{
  "d_expert": 96,
  "hidden_act": "swiglu",
  "router_score": "sigmoid",
  "normalize_top_k": false,
  "routed_scale": 0.333,
  "optimizer": "muon_variant",
  "learning_rate": 0.0084,
  "beta1": 0.9,
  "max_grad_norm": 1.0
}
Below are experts of layer 3 (counted from 0) of a mixture-of-experts language model. Rows are named router (the router's row for the expert), down (a neuron's output weights, with its number) and show model dimensions 320-383. Each number is 50 + 15 x the weight over its row's rms, rounded and kept within 0 to 99.
Before each expert's rows: "comes before" lists some tokens at least twice as common just after its tokens as in all text. This comes from a sample of Wikipedia text that the model never trained on. Tokens count by the router's weight.

# expert 63
comes before: " ", " Total", " \"", " but", " which", " including"
router:49 57 52 30 43 75 83 61 33 46 40 25 38 74 51 68 23 47 36 32 15 62 56 38 40 41 58 39 35 73 44 53 18 57 61 34 40 51 65 38 28 69 74 62 84 39 38 68 27 64 55 67 58 67 50 37 60 32 74 69 31 45 42 38
down0:43 46 31 56 51 82 24 37 52 31 48 62 60 50 33 65 60 48 24 85 59 55 31 46 58 62 42 41 46 63 52 60 49 42 42 45 69 53 60 52 49 31 73 63 46 45 25 35 52 32 51 45 67 58 30 48 50 65 57 64 39 56 46 52
down1:40 41 24 26 50 25 39 22 60 70 41 57 56 42 39 52 43 30 21 48 62 35 64 28 55 77 63 80 50 59 37 25 68 41 43 27 43 42 54 52 42 36 70 86 77 46 56 16 10 50 48 34 41 50 57 23 47 64 62 67 33 54 64 67
down2:49 61 50 64 57 47 38 50 72 34 64 56 33 77 60 43 45 54 59 59 46 47 51 64 49 24 18 45 43 44 63 65 28 42 44 44 55 46 46 41 60 30 32 27 83 58 57 46 52 57 34 25 32 54 43 13 46 38 56 46 22 48 63 64
down3:80 41 59 47 77 46 89 82 47 45 50 51 33 38 54 49 55 25 51 56 38 68 54 28 51 56 51 48 20 12 54 61 62 48 48 28 40 27 54 58 51 68 71 37 60 66 49 64 50 45 29 62 51 70 34 25 74 47 38 49 42 71 59 48
down4:46 24 99 54 37 42 98 50 54 48 45 58 38 50 53 31 38 46 56 72 56 49 44 10 14 35 45 31 85 49 45 65 55 12 55 47 26 54 70 72 45 36 76 68 83 44 56 40 45 43 44 20 63 64 16 32 57 55 53 24 71 52 43 45
down5:39 53 52 46 46 24 68 26 58 54 56 53 37 63 44 67 39 57 45 90 39 54 44 30 16 48 37 65 65 52 55 69 22 42 81 63 71 50 75 36 75 46 47 46 51 61 72 25 56 57 60 54 57 58 78 40 58 82 55 47 54 21 41 63
down6:72 24 88 54 52 38 50 32 62 36 35 36 60 70 43 61 57 53 33 82 80 28 23 36 42 68 74 44 54 72 44 46 53 45 27 29 58 71 71 31 26 46 68 49 57 34 40 56 41 36 48 40 54 34 81 69 30 66 31 55 49 28 64 72
down7:23 51 36 55 69 27 31 46 53 52 70 71 38 36 39 30 45 45 47 63 59 59 39 71 46 32 35 65 45 69 53 46 44 48 40 51 38 72 38 51 66 54 51 61 30 70 19 32 64 74 42 71 55 40 13 45 67 53 23 50 70 00 53 41
down8:44 66 43 42 12 43 69 32 39 64 72 59 63 43 45 29 30 54 35 43 34 63 38 64 70 40 68 52 70 63 47 53 39 66 51 52 44 37 73 55 29 99 69 45 71 53 23 56 69 96 73 74 50 49 37 37 64 68 32 35 53 40 46 80
down9:78 54 38 59 64 30 41 51 59 74 25 54 57 33 43 60 53 35 70 29 58 68 43 65 62 38 53 44 77 56 60 39 52 38 56 63 52 65 30 57 61 36 39 50 61 72 43 26 51 59 62 62 51 41 63 33 72 67 54 51 46 30 38 20
down10:33 23 34 64 75 32 75 65 55 47 46 82 77 37 44 58 56 67 56 65 69 35 48 37 51 42 47 43 56 33 65 46 68 55 31 54 48 52 62 74 62 36 41 73 39 75 44 53 37 72 57 72 84 54 47 59 19 60 42 66 63 54 35 39
down11:33 49 42 65 41 38 33 61 63 58 71 67 67 60 62 31 66 47 71 56 44 73 46 68 52 49 37 63 81 66 59 39 53 31 37 49 55 19 41 56 35 54 60 38 45 50 58 45 54 49 40 46 46 75 52 64 61 46 43 60 54 48 46 30
down12:50 36 46 45 59 34 79 54 48 63 45 62 44 41 32 60 54 47 62 55 48 48 51 27 78 52 22 46 48 55 63 57 53 70 65 40 59 86 52 49 60 51 62 80 63 56 54 63 70 66 74 53 56 69 46 63 51 50 29 56 27 47 38 47
down13:51 70 61 38 31 72 61 30 57 36 08 59 74 75 64 41 61 48 35 46 56 28 61 36 43 57 25 66 37 33 59 62 73 45 47 77 62 46 67 63 40 22 52 43 53 50 30 65 53 38 72 70 55 57 32 39 60 72 42 46 44 45 77 34
down14:47 36 59 49 54 62 92 28 50 54 62 47 40 19 64 68 42 61 82 40 49 35 74 46 41 69 39 38 76 59 50 35 75 28 51 41 40 60 74 62 80 38 62 47 72 67 43 46 41 47 44 43 53 35 30 62 51 46 79 47 58 44 21 61
down15:26 19 30 55 23 65 34 65 40 65 42 62 56 63 29 27 32 57 41 17 45 46 68 28 58 64 49 28 49 49 46 17 61 43 66 50 42 08 30 37 40 62 45 35 56 67 29 29 46 69 72 16 26 38 42 79 47 65 33 74 60 25 74 52
down16:08 34 41 47 70 58 49 41 55 58 51 67 53 25 32 38 34 48 32 31 77 58 36 25 53 47 45 36 41 61 47 54 31 74 43 44 74 26 53 56 41 49 23 53 55 57 29 53 53 66 35 52 72 49 32 26 51 53 31 47 26 38 45 48
down17:60 80 65 30 75 42 58 52 25 54 37 60 41 55 43 52 20 46 39 40 72 58 52 58 47 40 48 57 34 61 56 60 54 69 09 48 32 79 40 35 52 54 75 61 24 29 62 49 31 21 35 39 54 34 54 61 45 37 45 52 49 53 50 50
down18:16 10 57 53 44 46 67 80 60 56 74 54 56 75 57 56 51 64 88 48 77 64 28 57 40 56 54 70 49 77 30 29 38 36 29 61 42 58 84 58 38 51 63 70 22 36 69 37 59 73 39 27 41 50 41 64 53 12 32 43 61 83 68 41
down19:45 54 61 52 54 36 72 72 62 47 55 28 55 99 40 52 46 57 62 44 37 37 65 61 28 50 49 53 61 53 63 36 40 62 47 44 70 50 37 34 55 44 52 77 42 55 26 27 37 50 34 37 60 34 41 45 37 58 65 75 40 60 53 62
down20:73 40 38 56 57 40 59 36 42 26 89 22 57 56 45 56 29 31 27 71 82 37 27 61 54 54 68 52 30 62 21 35 59 38 53 69 52 52 55 50 22 47 35 66 56 64 47 56 33 54 52 61 63 41 43 76 55 23 38 87 65 51 56 70
down21:37 32 43 63 24 32 57 50 64 53 39 47 36 36 48 49 76 51 70 64 49 62 66 27 64 67 50 61 46 76 57 59 54 46 39 57 38 61 19 50 47 66 63 56 16 42 48 50 66 51 43 35 50 41 58 20 26 29 30 61 54 71 56 35
down22:41 46 47 52 38 46 46 63 90 60 56 48 70 23 47 64 82 61 30 44 44 44 55 35 50 56 84 65 43 55 17 52 47 60 61 48 57 53 57 86 67 34 39 80 57 27 77 22 59 46 41 55 53 74 44 51 53 27 61 54 34 52 72 57
down23:54 35 49 45 29 29 48 46 64 52 77 44 76 55 71 60 32 44 29 65 11 55 87 65 44 51 47 47 66 49 53 51 42 54 26 52 66 28 70 78 57 69 61 67 22 63 66 61 41 40 36 63 60 66 58 47 49 33 59 79 65 52 64 55
down24:27 65 34 21 48 71 23 85 70 65 50 37 26 49 49 55 41 45 35 28 56 54 35 64 38 72 40 42 29 61 52 57 52 54 52 51 54 60 23 69 35 21 54 70 31 53 76 39 31 53 78 40 68 24 64 52 76 35 46 64 78 39 63 48
down25:53 47 44 75 75 58 46 80 59 42 41 45 50 60 10 37 30 79 58 16 53 57 56 41 58 63 49 50 34 50 36 44 64 51 82 67 42 51 52 46 71 49 30 59 46 54 55 57 35 34 67 63 27 48 25 28 45 61 49 46 56 41 31 55
down26:51 49 43 72 34 35 71 08 71 36 42 45 34 45 55 51 63 31 46 68 37 41 41 63 49 69 52 62 70 25 52 48 33 43 51 49 42 64 55 74 52 69 42 48 43 71 66 47 77 59 23 69 43 55 56 61 48 42 34 25 43 67 59 36
down27:50 44 30 47 99 64 21 45 51 20 44 84 76 86 28 40 35 26 33 43 30 51 25 51 82 64 46 60 57 39 55 43 66 44 51 19 77 47 48 52 66 59 62 44 57 47 61 47 71 12 33 14 53 51 35 20 77 54 56 46 18 55 42 73
down28:53 42 26 36 43 48 36 38 69 76 38 53 46 55 56 36 39 30 58 61 44 46 40 46 79 57 38 48 65 70 61 51 55 38 41 68 38 29 77 54 74 43 44 47 46 42 37 51 14 31 43 43 43 55 52 48 54 43 57 35 57 46 49 44
down29:56 39 58 23 74 33 66 50 36 41 34 75 77 51 55 61 30 71 36 33 60 27 54 26 60 36 60 34 60 39 43 38 34 32 69 57 58 74 64 59 50 57 48 49 42 39 55 70 46 69 44 62 69 42 30 41 46 45 61 64 46 45 70 54
down30:46 57 47 61 49 33 60 29 30 76 60 52 61 48 52 42 36 58 48 24 41 62 53 44 80 29 49 60 54 26 80 23 58 60 46 63 44 53 57 32 46 76 45 85 29 47 46 52 51 29 55 56 55 42 59 41 38 68 60 50 47 51 55 44
down31:51 68 64 51 18 44 65 34 33 72 33 48 40 57 56 58 62 95 45 64 20 44 31 50 57 63 42 49 28 62 41 53 57 77 58 43 57 78 70 51 53 27 48 66 70 38 58 52 41 40 57 72 53 47 52 45 70 36 45 42 49 47 48 51
down32:57 48 50 61 60 22 39 40 34 31 55 81 27 49 35 63 72 62 58 49 42 39 39 52 67 43 66 47 40 61 53 40 53 36 67 47 40 89 66 52 43 49 67 49 57 63 46 48 50 61 47 51 32 60 56 53 62 73 52 43 48 56 59 69
down33:53 42 80 54 19 40 33 84 67 47 29 41 77 55 37 78 30 44 51 34 67 50 45 81 50 32 41 45 23 70 60 34 18 61 42 55 54 73 53 42 34 63 70 51 30 37 40 61 45 44 55 41 54 47 55 45 36 30 45 44 34 43 72 44
down34:42 88 39 50 46 59 36 34 37 45 59 40 34 37 40 50 38 66 35 59 20 52 00 54 61 16 68 64 43 28 50 21 84 71 45 30 55 22 55 49 41 59 52 51 52 56 55 37 48 59 73 55 56 41 73 52 17 37 54 37 47 44 45 46

# expert 72
comes before: " ", "-", "\n", "1", "201", "200"
router:50 72 76 51 40 51 67 58 65 58 51 52 52 27 68 52 63 16 40 42 47 65 56 63 50 40 64 62 54 50 70 61 48 60 60 47 54 51 60 50 44 50 49 47 41 51 43 37 57 44 43 57 49 27 41 34 58 23 62 53 24 42 64 31
down0:47 13 66 38 39 59 31 53 57 44 87 46 45 65 35 49 38 67 58 72 52 51 58 71 31 52 46 10 52 69 28 23 36 36 48 61 58 37 55 53 33 49 65 37 39 40 58 32 36 57 59 55 63 39 43 54 41 36 17 58 55 60 31 71
down1:21 49 23 44 44 42 55 46 41 86 36 60 59 50 51 52 36 51 48 42 90 41 28 44 38 58 39 80 85 78 56 36 50 47 41 49 59 39 50 46 46 48 51 74 43 51 35 33 25 53 55 39 40 40 57 33 64 63 66 37 45 39 43 58
down2:42 55 55 55 58 36 57 43 92 47 43 59 50 55 36 31 59 60 57 77 45 59 79 62 47 37 30 24 43 40 43 28 53 67 47 70 34 39 66 50 41 42 62 54 78 58 30 47 51 48 33 69 65 47 37 18 53 43 68 53 31 51 71 49
down3:57 25 45 51 71 42 77 79 55 85 65 50 18 48 67 41 54 35 46 59 56 54 71 28 59 37 30 28 23 23 52 64 69 40 47 44 48 37 34 53 40 47 57 38 53 50 61 50 49 58 24 62 59 55 35 31 55 59 65 49 63 73 42 63
down4:73 31 77 40 61 74 60 46 52 39 61 70 26 34 43 41 63 28 84 69 33 46 56 57 37 20 37 25 75 38 60 76 84 43 67 75 43 53 74 59 66 44 59 33 62 25 47 66 28 51 33 46 68 80 38 59 29 34 41 21 87 33 77 66
down5:41 42 30 72 63 25 36 43 49 50 58 48 71 62 58 15 53 50 52 51 71 49 45 36 24 30 72 56 53 62 54 75 46 49 71 73 71 34 66 47 76 39 42 47 68 34 56 29 57 60 50 57 54 41 59 31 35 48 70 46 39 41 19 41
down6:77 56 51 72 45 29 47 64 64 47 34 31 74 41 67 42 50 30 78 76 67 40 49 77 42 49 66 48 68 65 21 52 48 52 64 32 62 58 52 45 38 66 61 58 62 27 58 45 32 73 34 39 81 55 54 80 58 65 30 79 66 25 63 57
down7:12 67 29 61 51 31 49 62 48 77 66 99 66 79 42 48 55 42 73 47 43 92 62 67 39 58 48 63 35 51 61 50 38 43 34 56 66 84 47 80 45 63 55 51 18 57 43 45 43 53 45 61 41 58 52 62 79 64 56 35 58 12 60 48
down8:50 64 27 57 29 29 38 40 57 70 77 31 35 37 46 48 24 50 76 56 68 53 45 60 81 66 21 54 51 74 67 67 51 44 33 48 42 51 62 45 49 49 71 52 39 40 54 66 60 76 45 59 44 67 41 29 56 50 51 56 69 79 62 69
down9:52 29 63 54 43 58 46 53 60 62 39 34 30 45 30 26 11 24 46 48 53 56 55 40 43 12 47 31 77 59 23 47 42 38 78 57 66 60 53 56 75 23 23 29 50 51 50 54 56 59 74 30 26 54 57 45 90 47 53 67 69 19 45 47
down10:36 26 58 35 57 54 58 54 42 56 47 43 86 42 52 44 42 64 38 50 51 38 63 43 52 52 90 52 55 55 44 36 80 60 40 88 53 66 62 58 57 31 55 49 25 88 51 65 62 53 58 69 58 53 34 60 50 24 32 29 58 65 45 35
down11:45 83 48 57 29 46 59 50 60 72 43 52 53 91 42 52 38 63 53 57 21 62 47 45 78 52 43 55 59 51 53 48 52 42 48 69 42 40 42 61 51 86 53 40 37 45 43 33 62 54 53 42 47 25 45 49 66 34 60 67 45 58 67 59
down12:44 44 41 45 39 58 55 68 43 58 48 22 61 61 27 64 50 47 57 42 55 58 38 40 50 35 22 69 51 77 65 74 55 60 38 40 46 45 34 48 57 26 61 50 54 51 84 49 54 52 73 26 40 82 55 46 55 46 62 59 73 50 48 37
down13:38 67 36 38 18 57 34 41 65 54 40 59 59 71 58 39 58 18 47 33 62 43 60 48 61 36 53 53 62 51 74 75 53 51 40 58 51 43 65 40 41 40 56 38 59 60 65 73 59 83 40 77 73 66 35 51 34 59 56 33 48 53 46 62
down14:37 61 44 66 65 47 60 34 55 40 68 59 45 37 65 58 44 28 52 19 51 49 58 40 32 43 37 49 66 61 58 52 44 55 56 92 48 69 61 43 48 61 60 54 64 63 33 63 53 66 48 41 63 36 61 77 69 52 60 58 54 50 49 77
down15:43 23 38 57 87 58 28 58 47 86 33 58 27 61 53 22 36 41 47 39 39 56 52 54 61 54 46 61 81 57 43 28 32 48 57 75 43 00 46 55 60 66 62 32 58 82 40 50 41 49 56 28 78 34 41 70 85 66 65 64 38 52 58 66
down16:32 27 51 59 24 39 30 52 55 55 28 62 74 52 53 33 59 56 24 46 47 59 37 28 58 66 49 43 45 67 58 59 52 71 31 62 82 30 35 39 44 37 39 49 62 56 49 56 87 15 45 40 51 36 21 27 48 52 43 48 39 51 73 60
down17:33 55 37 42 80 40 44 17 45 19 30 39 26 27 41 45 31 33 56 14 52 57 53 30 44 28 54 57 47 94 26 70 61 74 19 51 51 83 33 37 55 62 63 64 33 35 55 50 42 34 31 36 36 74 58 47 51 65 55 55 54 37 56 60
down18:20 32 39 66 24 70 57 83 48 55 73 50 60 50 32 54 42 59 63 64 68 59 35 34 24 64 74 58 70 62 54 33 56 40 60 64 57 72 60 56 53 22 47 38 26 34 73 50 63 68 29 54 34 40 40 64 36 52 57 41 56 47 70 38
down19:35 58 32 47 41 59 77 48 64 53 66 21 65 56 38 64 50 48 64 44 46 60 56 37 51 49 57 34 14 71 37 38 47 73 27 19 37 33 37 28 57 50 35 21 52 36 12 44 38 26 55 63 43 26 26 43 68 39 17 29 37 39 57 57
down20:62 52 52 70 55 68 50 44 43 34 52 40 24 20 67 58 65 11 29 63 56 37 15 42 51 65 69 09 39 53 30 08 74 54 50 75 61 45 36 57 46 62 28 61 41 62 39 64 64 45 45 50 57 43 38 33 49 46 17 38 41 38 71 82
down21:46 42 47 64 33 46 28 73 50 58 50 61 63 60 44 52 74 28 68 42 51 45 60 53 55 68 61 59 67 86 61 47 73 45 41 51 24 66 40 42 61 33 67 78 39 09 66 49 67 58 39 50 37 52 53 43 54 40 57 59 57 77 46 81
down22:45 54 37 56 29 60 43 71 75 37 70 53 57 32 64 51 64 35 39 67 38 18 40 37 47 60 65 50 56 41 41 36 49 63 64 47 51 45 43 60 55 51 31 38 60 36 85 58 54 31 43 70 37 68 39 52 45 00 55 54 57 51 72 54
down23:53 39 57 62 39 51 65 58 52 62 62 39 69 82 84 53 31 40 39 54 12 47 75 63 48 52 30 43 48 11 62 33 75 57 40 52 28 28 46 53 50 72 70 62 44 72 39 51 76 51 33 31 67 42 41 63 53 61 53 70 57 50 75 56
down24:41 24 61 13 32 61 42 90 99 35 48 40 17 75 47 69 61 47 46 47 44 48 78 61 39 49 64 47 46 48 37 45 45 29 57 48 49 69 43 51 56 33 70 44 35 48 37 29 47 41 64 19 42 38 67 51 64 50 72 39 54 31 40 34
down25:55 42 68 56 62 58 48 93 65 64 60 48 53 80 70 51 61 47 61 00 77 43 45 33 62 48 40 43 43 52 47 67 62 37 62 46 55 50 53 60 48 59 24 53 47 21 51 56 60 24 37 31 48 35 46 33 36 35 70 79 63 60 45 52
down26:47 43 68 39 66 23 44 42 63 49 61 64 39 51 80 57 38 32 56 51 48 68 58 76 53 52 52 57 40 49 67 25 04 15 36 57 69 51 62 41 56 29 47 32 47 69 60 33 48 42 36 61 33 53 42 29 27 53 56 28 57 82 74 35
down27:36 57 42 59 93 65 51 30 62 05 56 66 38 62 63 41 41 39 38 38 25 56 44 43 77 34 56 62 49 53 50 61 42 29 63 44 56 40 57 41 74 49 64 18 47 59 61 53 63 20 31 55 44 56 34 55 52 40 24 48 31 39 55 74
down28:45 63 34 54 62 61 32 31 37 71 59 52 52 57 26 28 47 63 66 61 65 46 53 41 70 74 32 67 49 66 68 40 32 46 53 50 25 33 70 53 62 62 38 58 33 76 34 45 42 21 70 43 63 37 30 62 31 45 50 43 39 41 22 35
down29:62 46 53 36 53 22 92 50 35 36 57 74 53 51 35 55 34 49 46 69 78 24 58 22 69 62 51 42 37 45 31 77 46 66 41 45 99 64 57 58 73 57 44 45 64 49 53 54 63 49 41 57 75 59 56 58 41 50 53 71 77 75 55 54
down30:46 55 23 55 12 36 47 45 69 20 48 52 48 50 64 55 54 70 43 13 57 49 51 42 54 32 57 63 69 27 49 52 55 54 35 44 47 53 37 10 43 26 63 49 59 34 44 42 25 45 37 44 60 28 99 21 21 61 43 41 44 58 43 56
down31:67 98 42 41 31 44 70 65 58 45 25 47 60 65 63 84 61 70 69 65 10 57 46 42 63 41 59 41 42 42 47 57 46 68 52 28 28 45 56 56 66 62 57 17 97 31 36 58 34 45 56 49 52 71 60 56 56 34 71 37 45 48 64 51
down32:61 83 48 72 53 56 53 44 38 59 60 61 39 51 18 70 45 74 57 40 57 24 56 57 61 34 71 68 27 55 75 34 38 37 58 71 34 69 61 63 42 55 69 53 69 51 47 29 36 82 29 55 37 32 62 75 49 66 67 17 54 69 46 78
down33:56 39 60 61 58 49 43 85 66 47 57 34 41 54 44 67 51 43 66 33 68 38 50 63 39 44 64 34 50 42 54 50 26 61 62 47 56 55 24 60 63 45 53 42 58 38 33 53 36 57 42 34 66 30 58 36 58 64 78 60 59 50 39 30
down34:49 72 30 47 19 37 45 43 38 69 46 50 33 57 63 51 60 52 43 69 42 36 13 54 51 40 88 62 37 44 38 51 74 56 52 39 61 74 67 33 65 33 43 41 59 72 28 40 47 59 57 48 49 47 45 46 43 40 48 37 54 32 59 51

# expert 7
comes before: " ", " a", " he", " \"", " his", " who"
router:54 50 63 51 74 40 56 42 45 49 42 45 53 17 63 60 37 39 52 45 68 56 48 46 34 51 76 64 48 22 30 47 67 60 56 28 65 56 66 46 65 28 57 57 68 72 28 61 44 32 77 45 52 38 46 28 39 63 60 52 44 76 18 36
down0:67 37 57 25 70 48 51 43 59 34 55 57 02 65 17 69 56 45 53 57 44 45 55 53 58 42 58 50 80 33 43 75 62 68 46 46 62 38 63 39 41 66 57 57 32 36 51 38 54 33 45 53 70 42 37 62 49 49 38 36 40 63 39 49
down1:35 54 44 29 63 51 47 34 83 53 47 34 32 57 30 28 37 43 56 46 61 59 44 41 50 48 27 64 47 52 38 47 76 57 49 45 55 23 55 71 47 47 41 74 47 65 21 53 40 48 54 21 28 19 37 36 50 53 85 56 37 46 47 65
down2:48 40 48 26 58 55 48 47 64 36 63 56 53 52 23 36 42 41 30 48 68 53 58 50 40 31 13 52 59 47 72 34 25 56 27 65 65 39 50 67 34 73 40 54 81 66 69 60 42 30 43 33 53 31 39 39 60 40 46 32 51 44 52 45
down3:43 24 59 43 70 63 67 50 52 60 31 40 30 60 59 42 31 12 28 58 49 39 61 33 56 35 34 48 49 30 71 53 57 52 60 50 51 35 63 30 32 67 71 25 60 74 41 41 57 32 47 47 63 53 43 33 31 69 39 77 60 58 36 69
down4:40 53 92 41 50 62 64 60 59 40 63 62 31 49 33 45 29 51 46 66 70 32 62 63 38 22 57 49 47 39 35 72 58 63 61 62 45 42 76 51 72 47 20 69 63 48 48 47 23 43 38 56 62 64 33 36 36 43 45 46 62 58 64 66
down5:45 55 56 43 33 52 21 52 33 70 73 50 62 59 33 53 49 67 56 40 43 42 44 50 40 49 61 50 26 65 56 39 51 45 58 51 46 56 57 63 49 52 53 34 57 50 46 52 37 69 58 59 59 65 42 39 59 46 48 56 26 64 37 72
down6:70 47 67 61 61 42 35 65 60 42 52 66 58 78 21 70 64 60 48 62 55 57 65 57 35 60 66 44 49 76 35 29 49 41 23 35 48 60 56 52 36 77 44 51 32 48 42 48 17 46 39 47 37 46 75 67 28 50 37 60 73 28 79 63
down7:40 51 25 62 44 60 22 57 53 39 66 54 52 46 54 47 32 27 48 60 59 54 49 77 43 61 35 70 52 56 61 28 29 19 56 33 47 40 34 48 71 58 69 48 47 38 46 41 62 56 37 50 50 50 69 79 58 59 48 29 43 56 52 44
down8:62 51 19 33 19 41 48 58 36 81 80 45 45 30 44 63 27 83 60 51 66 61 37 41 70 50 54 45 59 59 52 37 38 63 62 45 46 54 35 57 39 37 68 40 67 53 54 62 47 54 50 76 63 72 52 40 47 60 41 36 82 69 29 60
down9:67 32 31 46 55 57 51 59 58 36 62 63 63 48 33 40 49 31 54 45 50 36 45 41 48 28 42 32 59 51 74 38 33 79 69 41 59 66 43 70 57 53 63 41 59 63 68 26 15 73 69 47 34 66 69 53 50 89 36 47 55 45 35 42
down10:51 09 61 59 70 50 55 60 77 62 50 50 80 34 28 64 44 73 37 74 65 68 61 36 43 39 70 63 38 68 70 56 80 79 57 63 34 61 51 82 40 48 59 30 36 36 62 53 35 74 44 46 81 52 36 64 50 48 83 37 28 73 52 42
down11:34 43 53 18 41 65 39 63 64 61 85 51 55 51 42 36 53 65 62 46 64 48 38 56 60 37 42 58 71 56 64 52 49 18 47 27 56 34 29 70 35 44 50 58 49 65 63 31 56 68 16 59 38 55 42 46 34 59 59 54 40 50 54 39
down12:30 70 18 40 57 58 48 81 59 48 37 56 54 46 46 31 93 48 68 55 24 76 46 41 38 80 24 39 69 36 56 66 43 44 44 75 57 27 28 74 57 48 56 35 41 68 54 71 43 52 35 50 50 65 39 50 91 37 54 47 52 37 54 46
down13:35 57 63 22 55 43 50 52 55 58 27 59 45 77 84 13 38 60 44 29 33 70 60 71 47 71 61 45 32 57 52 58 31 63 46 75 45 43 82 65 51 49 55 37 34 52 44 45 48 56 56 59 54 65 31 75 51 70 55 42 52 63 56 66
down14:45 45 29 46 48 46 68 45 24 51 39 68 58 68 51 40 46 56 55 53 61 46 58 27 56 65 37 39 64 70 58 46 82 53 43 53 44 46 68 53 57 43 38 38 45 53 43 51 64 44 34 35 47 66 87 39 68 26 47 36 55 62 62 64
down15:62 65 42 31 52 49 68 65 29 75 37 30 58 61 68 12 53 28 36 43 68 72 60 56 71 44 48 60 66 41 31 00 40 36 55 51 38 30 18 44 38 64 38 23 54 67 28 48 50 62 52 19 28 32 27 65 39 61 57 66 43 61 69 71
down16:34 43 57 40 62 61 38 78 34 51 54 68 47 51 44 49 46 37 21 09 41 74 66 32 62 77 52 63 58 52 46 66 15 70 69 46 48 46 28 45 31 45 47 51 66 55 47 50 46 48 40 35 73 54 41 78 68 61 65 65 59 27 51 69
down17:45 58 39 22 86 60 46 49 31 21 29 45 36 37 67 58 39 72 73 21 48 57 72 32 47 49 58 60 45 71 33 50 76 54 44 48 43 55 61 51 62 36 68 68 44 46 71 36 26 39 40 54 51 69 60 39 64 39 46 31 60 37 58 54
down18:29 36 85 62 32 39 53 67 33 57 61 75 62 73 54 84 56 57 61 34 59 42 56 52 42 72 76 75 30 65 68 52 46 47 40 46 63 47 48 61 46 50 54 55 36 35 79 49 73 56 50 47 30 24 44 53 45 46 53 23 43 69 60 55
down19:27 37 30 51 46 44 78 63 55 40 40 39 64 57 28 35 24 19 74 52 29 36 38 51 61 57 57 62 46 48 55 36 29 33 27 41 46 44 28 49 52 63 52 53 38 39 33 15 47 55 53 73 59 20 33 59 42 55 09 40 39 59 56 47
down20:63 56 41 76 53 57 15 51 65 40 65 50 55 79 48 50 68 42 36 46 52 22 26 73 75 55 54 30 34 48 71 39 55 40 55 71 61 22 15 69 46 82 47 54 24 42 40 44 43 58 55 70 57 35 37 42 66 52 17 47 38 26 50 81
down21:35 43 67 43 33 56 22 39 55 34 44 72 50 46 39 54 70 35 45 63 63 20 69 58 43 64 51 48 45 14 67 44 56 50 39 69 34 69 58 22 59 46 43 37 20 33 72 65 84 45 46 39 39 54 68 34 70 32 60 57 82 46 63 52
down22:62 59 34 32 43 37 49 46 84 48 38 71 60 10 38 78 35 57 63 41 67 55 55 37 72 58 53 61 36 53 42 50 28 37 79 28 47 53 48 57 40 46 52 56 49 41 65 80 69 24 69 46 42 73 34 38 46 17 34 69 40 60 50 58
down23:52 46 30 62 59 55 40 43 47 54 63 47 75 62 60 57 50 45 60 60 17 38 59 91 34 41 22 51 68 33 33 47 28 44 34 44 43 34 57 63 36 71 54 78 07 40 45 61 62 33 43 58 61 60 66 37 82 43 71 48 80 41 59 60
down24:51 36 69 41 35 58 32 51 80 29 55 56 23 47 62 29 50 74 41 65 68 62 65 46 20 50 44 43 64 49 87 48 44 16 28 67 49 39 52 62 64 32 52 36 43 55 53 23 29 60 48 42 56 49 70 52 59 56 59 72 44 43 54 56
down25:41 41 59 58 72 48 56 56 43 61 50 27 43 64 51 27 50 41 52 37 36 25 57 35 62 45 64 74 42 22 60 53 67 47 32 67 37 64 59 37 68 57 36 37 46 26 44 36 67 50 21 56 50 60 58 36 85 62 59 42 44 55 73 53
down26:60 62 49 65 44 50 62 43 67 43 30 64 67 43 40 36 57 25 59 54 39 47 67 50 26 55 52 41 52 45 31 25 35 07 59 44 62 74 49 38 47 52 48 31 35 52 70 33 57 49 21 49 48 75 61 48 37 59 57 33 80 58 71 43
down27:57 29 64 66 72 35 52 36 55 00 58 42 52 54 77 69 39 42 41 33 21 54 61 55 56 25 65 57 69 26 64 49 55 41 43 32 90 64 68 38 60 51 77 47 67 50 52 26 47 30 29 54 83 47 68 37 35 59 42 42 38 58 46 78
down28:53 55 47 52 51 69 35 30 42 46 67 30 48 73 29 42 40 21 53 31 64 54 53 38 74 65 18 51 57 60 68 42 51 47 43 50 51 51 67 52 70 66 45 63 51 45 29 47 23 35 69 34 16 68 30 64 44 43 80 65 84 49 43 56
down29:36 36 36 45 73 30 62 49 39 63 45 53 55 62 11 62 28 50 53 61 56 49 51 31 56 48 68 53 58 49 30 42 43 65 55 49 56 67 67 47 46 45 49 34 24 42 57 42 70 54 52 44 37 47 77 27 50 35 59 52 37 45 64 66
down30:67 35 44 56 57 35 39 16 59 75 49 43 64 53 69 83 16 50 42 28 46 34 33 64 68 54 45 50 44 42 48 59 61 40 64 50 51 64 29 62 58 40 45 43 46 41 59 80 71 56 45 45 44 33 87 42 66 41 69 49 59 65 68 44
down31:55 41 64 31 46 44 64 54 48 57 35 67 48 42 70 57 89 42 54 38 34 16 47 25 53 70 39 46 53 29 46 49 27 41 48 30 68 53 52 41 65 20 59 32 73 51 55 51 31 48 57 50 59 58 57 39 60 63 54 54 70 68 55 59
down32:44 42 58 42 64 48 28 46 47 44 78 59 32 75 61 50 66 65 55 48 56 52 34 86 53 58 51 56 51 34 85 41 39 36 49 69 47 50 70 49 67 65 43 57 53 48 66 63 44 54 47 64 57 63 72 60 44 65 55 36 31 55 35 54
down33:39 61 63 61 54 39 55 52 45 70 41 58 46 60 69 92 52 23 66 49 61 42 69 72 67 60 39 33 74 38 40 61 23 36 50 46 64 56 22 34 43 39 73 49 24 32 47 34 55 55 55 45 51 34 62 60 43 31 47 57 70 35 49 38
down34:39 68 34 50 34 47 39 39 47 61 64 42 49 60 50 46 70 58 33 35 53 35 23 60 71 49 43 58 61 58 48 42 55 73 54 76 35 35 47 43 42 63 37 61 59 49 50 58 47 60 53 41 48 50 54 73 45 59 62 26 40 34 30 75